Experts of a small language model.
Training: a variant of Adam for the experts, 275M tokens.
Below are experts of layer 2 (counted from 0) of a mixture-of-experts language model. Rows are named gate (a neuron's input weights, with its number), up (a neuron's input weights, with its number) and show model dimensions 0-127. Each number is 128 + 24 x the weight over its row's rms, rounded and kept within 0 to 255. Numbers have three digits each.
Before each expert's rows: "mostly gets" lists some tokens that are sent to it at least half of the time. This comes from a sample of Wikipedia text that the model never trained on.

# expert 57
mostly gets: " her", " family", " latter", " his", " army", " letter"
gate0:110099103131125116102132104117127157118106136148142123116157076128121100134128105124190112129177099125118101142120114107117133122104128167122135131171095144107131127103141171140139122108143167115083128107143133130109146089153164095117103165121160062097080086139120119190144109119142088151137126132119134102121149169102161120111145117164094136147134167142099105109095112102125120141095
up0:138192130169127117075120155134166142095083116096156143158118151167115134149110125152107108085122136114099109130118129123185112119175123163129145133141098112111124115164128122178151106098117164147162161163113139111099119118134125152145110144145079112108100159101127112121130149087130138105137139076150136140112100096154122125186123131084136108118113111136160141123133136151143159127130
gate1:097145137124183083130121124113135123088135146126138189149089158120122118122120156129197149158126127144085145147108103084129105130131159138141120112101126160112148116132135090147120119127131123141091133120105124127132113102086102156175168120176145086110123123089087180111117127137102132151135082096120132106163119134122130073118109123106128133143092125154136140090128154117127124128081
up1:159090101085115124133158128077125167168133123113141136139096162116133092126178159131147138144126154120147153157094123137132133110145136155083133130093125105139126121140150111101129147109165101140143122105191115147131141104162101174180153121096121155134118129093109128133139133104144146160135119128118117115160130125118111178068086101164077135158125112157161153113112152133152145130108

# expert 110
mostly gets: "|---|---|---|---", "ا", "ο", "/", "ν", "р"
gate0:170077136157085157133151164120099128124140142128122130091163136151134167147138139109172106131104129161112143152126149142102115105118207144088126112135164121158106141136154169095135153143139116115117125144118129129119170122140112156108116132119119170053114134140140116123154132110128174134093123070108099105132153095140096161167126132107134160111126131124135101146153162128146112153111
up0:102114165187147165106140122139124143098131159133115126118163129108096153111135140113111111126068130154126103126133149146127114114158144135126133138141111168131134154162194166149114120086161103153080118133105133117119170099160136087128114144144161143103118108119101129108150149147114173117160151128119150154129188144124129108174139154154103169146102132157142104101107100113130149145162
gate1:131133173112114131109136144134102129110102164121135102155154134122163200137145104141127139088129129130128139106134133150118156120144132131116164140130153138122157130087124122127116104151087146069090134145127103144091157144091128146121184139124161187104123115134172135106114137105163166123099105122151140072112130102124148148165141135139195115122109160130084129128138095124174102137125
up1:119098086127140159142154121127126086155109133132133121061107133146098108129098166129139164133103098096149146141107109121091132148090126097139086129107085123109110141088144108149100152136145106167167122130126151109178095118146146112123096103123123117156144182115098115120141130137162095139102085119118098115128108167130099105108107134116076157161147087113128119133106131123098122080129

# expert 66
mostly gets: " Royal", " Racing", " Railway", " Albums", " Football", " Festival"
gate0:136137124166115134144122139121095119090114127108123116161137180080092089080112128085104139100158102128115098139122122111104163145118144098142111151129134135108156094105172158101112124148129142107122142120134140113121149121108104119101106094120156100125075134130131099143142166085120118117180123135189099135124094128124167147119143137174183119104129097129113076153089123138133109130111
up0:130107113083130085142094119154140083155117156116177152152160140184176137133112141134083152133146145086138138153118132152150079137136118149117141116109140158135116128118105136151113154125129112136123066118125079125119160155149123119167134133127133157134155121180172125127143120130143178144135156133106128101146182144138106152152162157152106111180123113155110146116140142125124108124173
gate1:135137106153130148129146092122127118121096123090126136125129116166070161118120125111139170148153121158154166111104132151131138163114140151155144105144142094099103089143133151176148171164138108106116132093122120168123130128104140111160162110121138173123116126112044085119154140109096122101092146088139144138134066136149142128121147139158108138084114156125090114162124128146138125144139
up1:147108129140149107119094146124126133143153161180145157138106165127184108108136138147132105114115140116100108155154125119126103139150097095118118130091088147182153139130118128099107094089112134180138150170129150107128107148125158152080098123141136078108151137151168118126097120138140118150166114153138121133129162132103147112097122111084138145164175074131128148081144160110120149121106

# expert 46
mostly gets: " col", " Grand", " Col", " Univers", " pri", " Circ"
gate0:154133122105142150132109157116166141121144169141132145132175150110109153132116102120093086136156117125101148129149130108135134107124109129142170168088141121095107165138111128156127114144159139095101182133145142142157094123102126113087149183124154147135166167165103103114134131146118085100127135109133170135138091117132094154142139119122168137128187102155111144127145128132163146188093
up0:089161125134176169106140120129131127171138148128129077115110108120132074108110111110165123115100150128107126115130140117110175114140138121140165125124132104113160157119192133146112137092164165117137145133130144150145141148134110133122139080117105123156106112125150132133134111093114163112098129108090122087127103056147112076143172130144114149153130157137082079121109136095146128133100
gate1:138130128113103106161113141121140134104148111130113173121178147104105170194127106128109107137135123163144110115082133133160127113130095095120172089156156164134134177146115154127086160125131111081134135129089091149109108125124118161125134102094088157107101114126130125098075122172133139117129119158132163124097127117150120156123140134145162100131109085075143113161125143133131139125167
up1:149160090134095150151131156157108139154149118148102180146128130074108117152131142100105115121127133170149125083126110128151138127105150104141141075163132119094082150144137129132101117151129080080156138136107104090134102134129122117162127117121106062093109107146121092127107147120148128116125121116081125121088102117129077133134118129122102152128101116079174119125131085149119160113153

# expert 16
mostly gets: " but", " and", " named", ",\"", " or", "),"
gate0:133108144154124137162194125097143035120093126111116138123132173162119130119143163085111146102098124162153114140144163100099115092163159144136156136122125161131145155121118148140119139117162155142113125137128158140122159129106066155108160155144116094160147142131131128089167177153122125137116109130101135154121120108099117168100116138085124127148159136144109123153143120113135105136117
up0:124162122124144100123066142155116157153117105136131105150125086132115099120119085149140128148215136101105136148142096161140133146134116113175130140114133120156139107134156108124148140123065142132142120128122135136169082119146158095139089120101134140117123127138121135132087089136136105111114135109162139111088173128141158108150146130125153118123092116104153128116114194120091110072133
gate1:098137139116140121160124133124114095126125126088065123114123130153182134095091083110153156109175129138138123105137153085153150138141163096171098154132132137150119134142114123144120084127138146131120111162108120168168124117149107113097135101085148136132121140130125120114124134148091113129128180140160178102082120140144157142119109155106142164145096116128154134160117147137095058141154
up1:084127121169109128118117156136107165176122133109076143094154099127127149127088100090125129141164103127093164102102111152097163166123133152171144154139123090148140105115115106103137122118111100117135128162131100175131082127125195119107145147137125104089112126132112123145116105135127094143107120095118132082121095146119170142109114151118131113121099139109143120155089158129087106170140

# expert 206
mostly gets: " %", " ±%", " Votes", "^", " #", " Pts"
gate0:085150156103149181170149080123130075132125134122138102130146159141148100138130116132107127168134113161121110101139095144136163169157152084147118153128145132171155097112096169113118126128157157125138088094117113145154160153113135117146133114117123117148169136135127125104142142165153089107154196148159079122131135124142138134117147103146136111121116109130120151136088172163094152117123
up0:135167202147127111127150100114089149119111084136118132136172122132121167151143121108130121115112154132132127117117161123130078117152128163117182144132161112104088139128132125100170143108159136103113170121144139124131124123129107080120148144115142142108140104139094125143109120137113149127116052137112139208146117122152131130163161149098140088126118131129081104104126132090146148148151
gate1:128120090160132159113163107125140159136153160139116130158124124109136101133117153138153117143138163094104121117142112156125086116140140145119160138097107123101132111104138129086110102097107166153162134117137085102135155126128110154146090136122106104107121137134144113125150109090109106069106132118130093060150160141135117108142136160122161105186144141127146081132086105122088142066086
up1:117139133197154176106158114134098156138139135149084138133104136130133130178134162126150123170144123132126140128128129174143120110142126142126147100118133074100125115127160095121088115141103164150099165131108113142127164095126097102116096112119099112129113106085114125114135117063124116109094112134159115088135129110147130103133140159153145116179127162130125097144108083124098150083087

# expert 144
mostly gets: " Te", " Le", " pri", " Bu", " Tre", " Tra"
gate0:147110135135108097156163124101097135112156118138166134150133146146121132103131086127149145151126112125194156107129135145110113155134115144146155202142095146169133104151111104129179118113142110153157125112158142124108186147111110188093104129109111112122094106113120111146096105140117111154146097151157060133087105148137150159139119110107100110130125114105139101152100133145143110127149
up0:098129104133148133131151114138158125158151138120103127124136132148101131099156162142137168072093148114172132141098145150100064138096104138120188135139107089135115135126163085136146090144141099136161107092127110137101097110107131205125148129133114110121104072113143110110151134095119109119164112097128122131135142153133111156099107116156132130128100140109111113124150162124131113072093
gate1:142151081100159172135116090181104144123139128160145147110152088086134147155115136081144107147121132174065145109144139124146092094125128134129093157158164170127191125157131100140130124125130098148103107149122139090127135143122105126140098097131133114139132186101169126165132119179134131155184112104125155134128117140141152092122147144114129121100120142124139138103135128122106138150126
up1:133112186158086072110142161101129090120096138103107117116089145121093097119131102122107103128097131104133127122097114157132139131135153159092150123140118104131096140070122135140124150128124123115159137153117123155111105114123139124115117179124126103133148110132091147104118119136128106108117092133153136105114132086166084159154089134128101152164071092173118071163138140134110108114094

# expert 169
mostly gets: "ía", " Paris", " Sant", "ardo", " Maria", " José"
gate0:127104117131089099165120132150094140163167209126162143100144148102154092114130103093113188163164151132125132101119121094143139147151132106146121146178111165122141136118118096143091056131130122096098111124134137128158154136114116160129070104123112118141119107122104152134105123106139113092125120115108112139149143157116140121109120129118136119138145123099145102150117179110126137094086
up0:160126116142139157132155128103140140112098095143114111133075101147076158145102129144120131129105134078130124143116146168111117120109081136116152107112136086102121100122143160120155157087108104144176123123121126113121095147177125114145134134129144133114141147133145111141115068122161169146116145157137116128151115116122102097166160152203133142155108147168063128118137087147150127131128
gate1:142138148139143143116109145092195128112086142122066137133170115178165109153131113102115100116130101101117110155153136132103115117109147127140157125135168109110100128138109095123130176113153153108084164147149139164109111149154155103129134135123150132119130116148141131109099183103089108138077130153137157107090101120119123140119095122129176098082119129109109125144082153107121116161118
up1:088118105131132146150145111173084163139142150143182176137115110092106153134124121155121139159133140130108098083127117111156163150154127135159088134144118125153157143151106142090130061122129063152124139126104094068153138110139117121134144139120135161137153141122121134161113061127130114143153134085151110126127125156100144096136144165127094144139138135113152130131135084169117126131131

# expert 223
mostly gets: "=", "\\", " $\\", " \\", "De", " von"
gate0:114132113112110120106126112130135136119126055123131119140154142143140139100139081129148192139125114147123137148123145103106091147107171102140119131093127141142141133123146151103126152121139113108161107115137136103142170166111095105095125110172122116159152157099085171111143122133126124116115119081127125113128119079113132151062150094100189159105120134150120115157184147143137162165136
up0:124124112170168088160127130137126150141146155148134138118116117144129092126133177130129139076121139114131146151121192141139142134128125156123132146154125121147093133092145119150102117138078140097149123121111085137149092092096129118138107117133133113103118103146203109128105135113163166118139083148114138131114153168146126124172123171212128098158133098133124147111095123157138098136138
gate1:126140124157107175125107139112142170147091116101140129160135103136146104192126164150136125152134116151117129124095161074163117151138155103128091110131112095127135107151140146125165115133170114151158141132164126152121136186171088153142130157133111128097127123149105132111114125091113151097129141160138071164148135137141100076120105120128117127122142102168121167123094109161130132094091
up1:114108119159145167106151120110150154158097120104131165177121131136109120134123178130117121108100114129153154113086144079153137131172147120140133150160101108138161127157136161133164126138162072125150110134159118125110123140126095140160141143155147124096128108176120123096105116138120157114121134160148077181144127150115094107140110133121085127122087069126139143146077105154108159126148

# expert 97
mostly gets: " Assembly", " Council", " Army", " Corps", " Empire", " Revolution"
gate0:150152136165152149121162127136120167131118126144139139136148112106125121114146147146118119110115121148123102135132118149120083122129113139111096115110088091130114110100199165127117104133141148189131162115145150094128134062104099140138161145159142106102120147154134108143128148087060177156141155128093109102146115126126122113119116139170091082118143138108149143107111106144168177113106
up0:115103113135138142132123169116141119112134161110114162136101093137095112115118135144186140161184148122161135134135132095100090130111090104142130141178122153137119142092134096125068098114112119128120075149111139131123123100132172139103123137113108153159098159147131060130111100146132127129139119151146117179117133138081154087149112115148169147132140152109128151122122150134176098092134
gate1:145139142095155185133197139137161152143118116148111142122143105144164112113176153096115119142109107160116149112144104126115139115139138146129113142164143138143124171198162133152092117140147090109128141129166137074179076139143107123159168164147095132083147143153149138109138109123123133142112110111106158122136178098107132121111105115120171113140137131110115150144147110124123099108116
up1:139121118116109103124091126132140124107079105113158110091107148135093145143132105130176117158138131132118164112115097112176123161185110139121107100109117123120117131127152113162148119145114194146165147121140151145071135137147138140157132137137113135136118151125123110135131110152158090101170124092097137159141110083105135120120139099068075132136083141105140179112102136178121142135138

# expert 4
mostly gets: "|---|---|---|---", "|---|---|---|---|", "|---|---|---|---|---|---|", " %", " ±%", "|---|---|---|---|---|"
gate0:120111115137141087131117123124139128131095150127142067154112136124082125180105146136105103113108079139149176138115152131159156096086125160100154132185118172125108153112104157152176147147122155122117090165113115144120158134135142137121124156101105140141141111140148133110144108131132086138094072099155118137125139115127127177145172112150149122156115174094134109147159121106119117147161
up0:130092145138134102146098152088107134128150125094128107143096127080117135142122157153105080100110109197118148100133142125112128122093118166142155084132132081081091137097140154117125126145145134147130137114129151137130146160143119136182127145133118133105155131125151120086140148087152137144118118099170140137135158129096118147175085173141137151137162163107158142113133109113150086176123
gate1:140159113152139133152105132098109136154127106138106097126112159180118134139132153117088180128121071170169167107130105138163131119107115128158149139196087153125100110083130138149116130146134178108132106081126140150121117163112124149126127119123089146124092143131122140126154140119123127132159120161131166102148133130154131127156104147127173092114095144090135114098136099091096154169114
up1:141129134117092143108137099179108126115130162074122156091160089091120103097133097124166121137149161096109101142105133115099126150118135122107099130068155102128154115149084100112164139135104106176100181147114139085123150119130140102115132123157159101139116130128128138171129103143127128096095134105108104161129123104080130127101169120120086130111162116171096139130130141149149108124142

# expert 141
mostly gets: " Votes", " ±%", " Candidate", " Result", " Turnout", " Loss"
gate0:111166115122129127127155124136121106142126131141154132087136122130150160139116114118144154177087090107143118133143184139132149119071120102172155092158113173130175104119111104158131128166104133134106096145099161096140086106138103111130120107115160114147119128153131170112128130185128119130121177145155137099125120133132143108153186125135105105150105159154136120135146091137063103134109
up0:144094109113135100106141119110131164137137115144095126169145118150108113141149187167089098099104144106114139124111125153127149130200133159108117128123133154141087101133125174129083129115143128145170105096164107156099122096161141156118128118147126173118126113117073133137146151123122082142156101127094155151103128155152167125103121136108117165128119102131097101175102144143138164104123
gate1:156117160152137120109158110161110140149124132114094089109160143171118112140111127105069139143140119160129130192157103119141111146149143130086091154134111139144111127145139131160120169116141133094143138140191126174098148118151091132118103158114159121138119125171142141091125123153112119130141102118072125114136156158090167166144136092133131144113141127120114128153141099173141125068147
up1:117115133131102108113134104175092144174148110141109112138108162147121106151148175087162110116199116116135134154130109099155125144151127137098081142180138136136092117130169122150126139151106145097094140157131109133077125101118091129130144128110171137113102097139125132145108119148135130127089128130114148128088177120120182138141121098127082131116125109107097154151126121178124126078120

# expert 76
mostly gets: " Euro", " Pan", " Labour", " UEFA", " Winter", " Atlanta"
gate0:171040096119116069177111110133111118129116131123157139132139131148120111139172156101122105143149122096153135125147123155131159126142083169119129129133123145150138115114141107159178135152100129072125133067141115133134132120108141131156153119121119129171158146149150133132133140127177068120109147121136102121123139139137092122091100134084090124154127138136149160144101176123129141127140
up0:178122105143129156132124090127103151135122104137141125174136152125107118117190150128109133129107121139152147106157112093093129093159129177109153123151110156088126165149111115123128168151132096113114149132175111129158114114091120155119140128132150123096161158113157167077151136120135123068136131140142148102106119119106118098143139174058117162107147145137159127131144156134093126109159
gate1:190136096118112128129146137164159133143142134129185159140124144115139110143115130095159130177120114110110110095089145093104138113156126125136121132070163118121145112107146117133084126134095180120105185122125110138148147110114114126193139105135138096170128101133120120153116123130179167149116163138101116100149144089110150139089152117167098136159145143147096160109125138146147134123132
up1:117127125097132112121115113090097120109117102144140117147108123136116140143162170150086134092136151139128131161141115128132123106126144125118110157202103170157097149138092121120157137107125105163151122129167141154107135101125088145061136129146158134075136176135130124102132124118081092127136098096127125134096072141144122146157100133096130186109090098111132145145147136141118120153089

# expert 171
mostly gets: " including", " Genus", " Phylum", " include", " Species", " &"
gate0:155126109143130146111133077151120117127142133116143111138137133095120127133113129145158129155112093104131127107128137162100161078154175122165108158140137134136151123165172169177129115107104118131180114120087149128130140141131169168116153150084146162148158130097110110098123133125115148106106115122089121165128173062115150129090101118136135147152097131117118118076132099119133075144148
up0:147136136138133137141086144135175128130104149091105123169099155135098122103134107160170110121093112154090122142097156088131180146146177128112092136135141132103114145140112106146124126100112149164104097142154138146191125145125129121137153116151088130149110130138115126146105145059136127113109140076098177125116135104128084129094153158122101147083111143124137154146128099094106139123108
gate1:112103123126149162128104103136151146120127156127149123118146126138175135139120091105104105086136110111091141103104134187158096132104146145157119114151109132129118105140165103124168146155139132118132081153140158145147107164128120129159096088117186141160126113149109094105129115146127125168149129129112085178169107153142139123152092076104180126113082110094129156120151131105111134154139
up1:065131099106144140157127090086166140135150191153122134113101112112146136119172107058097120129098114145112133112122114142098102110100145123137106144104078119107148137113105126127139150163128104105140105146150105093116102128106120139133138138129147090157130154132133130117127086162109166097128105135075118122150118161103159121161124151186133140097114132089150126147120115142161145164110

# expert 39
mostly gets: " or", " and", " &", "},", ",", "),"
gate0:088124131150119139117128122130153127128087113151128142100126157109109129119102112097160137101158107083137119141112148087096136117095120107135140122148096106148131138084107171117149106102146104165163126131093100144113161141146132129155173138115131146104119110140130109210097159170128177126147155137113070126131136123140075143136111132097124167145151116143118133140153120098148168124071
up0:168135146113108108156149148120119087095150098131149082135113137147122096144163117183133148175121154156156145112127096149148115124139154140093142104127145147142112122155138128106105119143108197108111132113123142129114125079124146105093115099119117161157173119123114155085159113101106090131105123153145165131131144121145144121070146124181116119116087116115133129110102143143116092112185
gate1:159161152116097148098155109090146143105124138140119129128161117149152152113140128157145152090155121102103104128126119148149135124101089135116137148122125150131153137113134160184134134126159111130143103162127095115079134107151127168093122085083139116159103077117112137146090112141108148154139196132120125090152087123162126112108153116124146154111107100148082149147113193113113100121110
up1:125126107138096119140107164132093082149136146142139115116092151122088103144123134088139136159112127108136107125116147153118137107147159088122116164100154125115120103152132084107147100113123145124106144120129152160146121144119149112129135185185157124097160133105109132087169159090157116142105133159112099143074191115098118171156121167116133117167121128113145087094119087142133115144147

# expert 88
mostly gets: " comp", " st", " reg", " pl", " dep", " tr"
gate0:115130124121095110175102136124114107124104130156126149182140147120107182158133114112137156145074135152131121120136101123140152109142111128126114109110095115153157135140110111137147139176113146138131133139159079114125156130140110149158158108127122149147163135112169130090123158125085100109128137117136158133122106162154079153168131163126121150114067087149128139099128188113133140110199
up0:141122123137115118150181152133100146152147135106109151126103110083130066166140109115118113078159109135152125151140099109110129147125142126131141110133170098117102086143174128085160119107161091117148143145118169091117120124142121124145108110164137107135099165144137109076088086115112167135128107148138131117131161104089126153123123150105077118163154146143143133123105114137111089173099
gate1:111139124154115115142106151109119107102158146123142118138100104075112084128121134121189087131186125155127157149125135134134163141141129136122133126127096126118137149112104146173148138075100107118112165154120122120126097127088137133129100127111122137126165135121136165130161113151125067115140067110147117132118180128073121142139088162184109161124168112100107152157138142159131125137136
up1:139107111135106146141117132140114142122146110115116175129144119128139158083102135137167151120139150167148112149131119128149107114159135095063127123146126084132089137167144139121105154116103131140132111130106109144143084083111123107109092116097134111113132118137098128106139159100162137099101148111138169104088209122123139117110091120126183159145158107096124123163147149158135133073159

# expert 216
mostly gets: "197", "2019", "2023", "2011", " Succeeded", "2014"
gate0:158127125095155134144133118117084114151139107148153103086111115101100124105160109170124079111126145177097133119169069120137108126142180125138134141140132153113126155143148161140161167155131170102101137162122116104134144097125077132120159168119164124130131126095144152085120134137101125080145087123154151113139152116110086121136125145105137120129141151145184097137124139110088131104110
up0:129117136121118142113152165101147123109103169152124129129129153161176087100123117149162136137156136168125142120126097060137095119127174099103146138129153137101121115114146094136146180166129149094110100156145088097096145100123071133129145153110108085158141097146144147101105129124098146151128138131111137113176108153173136107108108153093120104138086110145155110132111148102126132111113
gate1:116094125112124167125126161141158161172110101130157154098136118153159148152131115132113142127113133139143138108158156138097107116126146123136132157074132151075136095146165094147159141152155181152108130123138129145107113133129156144126145124196154113154133098135144136080126119170151137095109123111125111138162146125104143125157157094137121169127122125144113149100046098156097118102147
up1:118123139151089122120135136105125151138111118141160112131156128159074152102107194121084162085093121143173105126160152131143114131135125091130164115131125133164172109135168105122111144121156117122112150112127122122090149159141098115084115151163132160147109138074141145117105153115130110087140107145123136117156103138107117079105166103086078104116159090135124144115149110137145155142119

# expert 121
mostly gets: "Gls", "DST", "died", "196", " Pld", " 189"
gate0:138156089090143076104104130125114153142137148083138081147087119144105151145124105132125097148140172068114153149155142161137168111154147119131171129100154125101132131114110131118117174108135128139137142134127091132147084093145109113150174132127087122172146134104105121120152142120089124132145106124100128112110120163153131133097145102102116136127163141148113126125076141101088159078156
up0:110105187116100134111202114144123105102196129129119117129124138129171082104121145166182110144149083132130118120102119153133136094153122137113095128112129108100135133105108157114110112141076134107126126093124136142129131135112129135143127123119125177113111118155097123113159089160167127122130162089138155139131092113094154190122105146134119135136149105110138122119138139164165134176103
gate1:098137122142129169133075177143124133166112110145145128116130153125147141118146139102126162124110125106150147105165115157121104141145110140164068109138119162163140149140105097148147145114181103089107137088121051164138089125111123125122103125117139140158137114113149117157174121108151117125162115168126158053119133109152114143147098117127132119148165151147128133158104112139112103110130
up1:090119142138154133143091149146109129149111094120134086122140134107161117104144105119131138140178119094143167136173094115141109130149150140144115105099118162157116148150134097124162131094202095133105107101110068120123118129122100117133112145107158097143142141135118127127115143127094143130151128110142170031115128110153109164149102140116100113130125148154148168107123134147121127081118

# expert 186
mostly gets: "″", "Gls", "died", "DST", "born", "disambiguation"
gate0:115122130106125096144122089115128053105113140127148145123137132115067114143109145154140107121120094173120111140133087104162121097055083113098124158127105143100109162128087121131138122144119128166124082141131157100105119142146144120127119121139115119112158182131156144138123132131151150144074123132148127144130129105132142090078099170165111093136085140110150127128149099152124098147123
up0:155158116077114127143103139125115085078120113104175094081125117105109092145126124111141122117148083160153107128116097103165142116088099106130155131138158138135110123153158104137158136144123143127137129162124152126122131173137127132112130125086114119152169168132119139129111185134104101153107081124147129171106135073106118110111139146133152108111095182119092156145154090146103121139128
gate1:105155133105135142141149112108086121116144146132090143129113177126073156149104128143113127170185147150148134152101101106114133120145123111108128117127123125113133128102130144093143130104105171143086125131142117124125153092153143151092133160135089088129117123153161180135121101047135155101147100082159114120122139140131111158106104116102089115147150164130094099115102144128118148079147
up1:163126147126132121071167145196161122061149128136124093142085106104146105130122121148150151113130129095102133136141157145105191128107162123137069153118129068102115138150119143127162119141129142139134125094158132115135073129118141134127126126141135171170158124117105129123138140135122152174088127110134143137135122121136138131142172126160127168079135084101130133113133144123139105099118

# expert 98
mostly gets: " Michael", " Robert", " Steve", " Mike", " Joseph", " Kevin"
gate0:161103127155125157124124122118134136148149119129087088146128136154163126118152142165112140115138108142194114090128148156133125148168115133114161078146123113157101148129147132111095083089150126152120159171145145117138150140119106139070136135128110114082102077151121129132122147090094145141096135112188155107124152134129137122182122117145126137152138107073104133113172124144142147090142
up0:143117114114128133123151127132129152172118117136123167146138156159170141123133111150131097139133113099137118128110126167096124116152092132154096127138104084144116091123148152117099083135115152126090125121160125130112121155107119095078117141137112124129091090165099108133148098111113164142118107139156118097080172138107166109165133089100086123133148162089154144094131141204161149149143
gate1:123117082137151153093158128124167144048116139158154168211137136163113112139092170090112133142112112149155101123137095138121095130115157093136121157110155103160120114134108115132136140142122132111141121128111144103121121110128142121110144156130104132149100175141112105149162147122078135135125131128157132095149139149111135111132138142167155124148110135156141077150173100131096158154099
up1:153089092153117151082141115142138121074113146156144148159150125155127120153085178114131129139088110131165095116124098146144118156081152129155131134087143095198116108129127143160156144122122135100142132099126146125105117105128166108108161139112099107132106129186087140146145135129127130151148146126153120100170112133140124129137119134130175141164095154117134085137171108122080129151128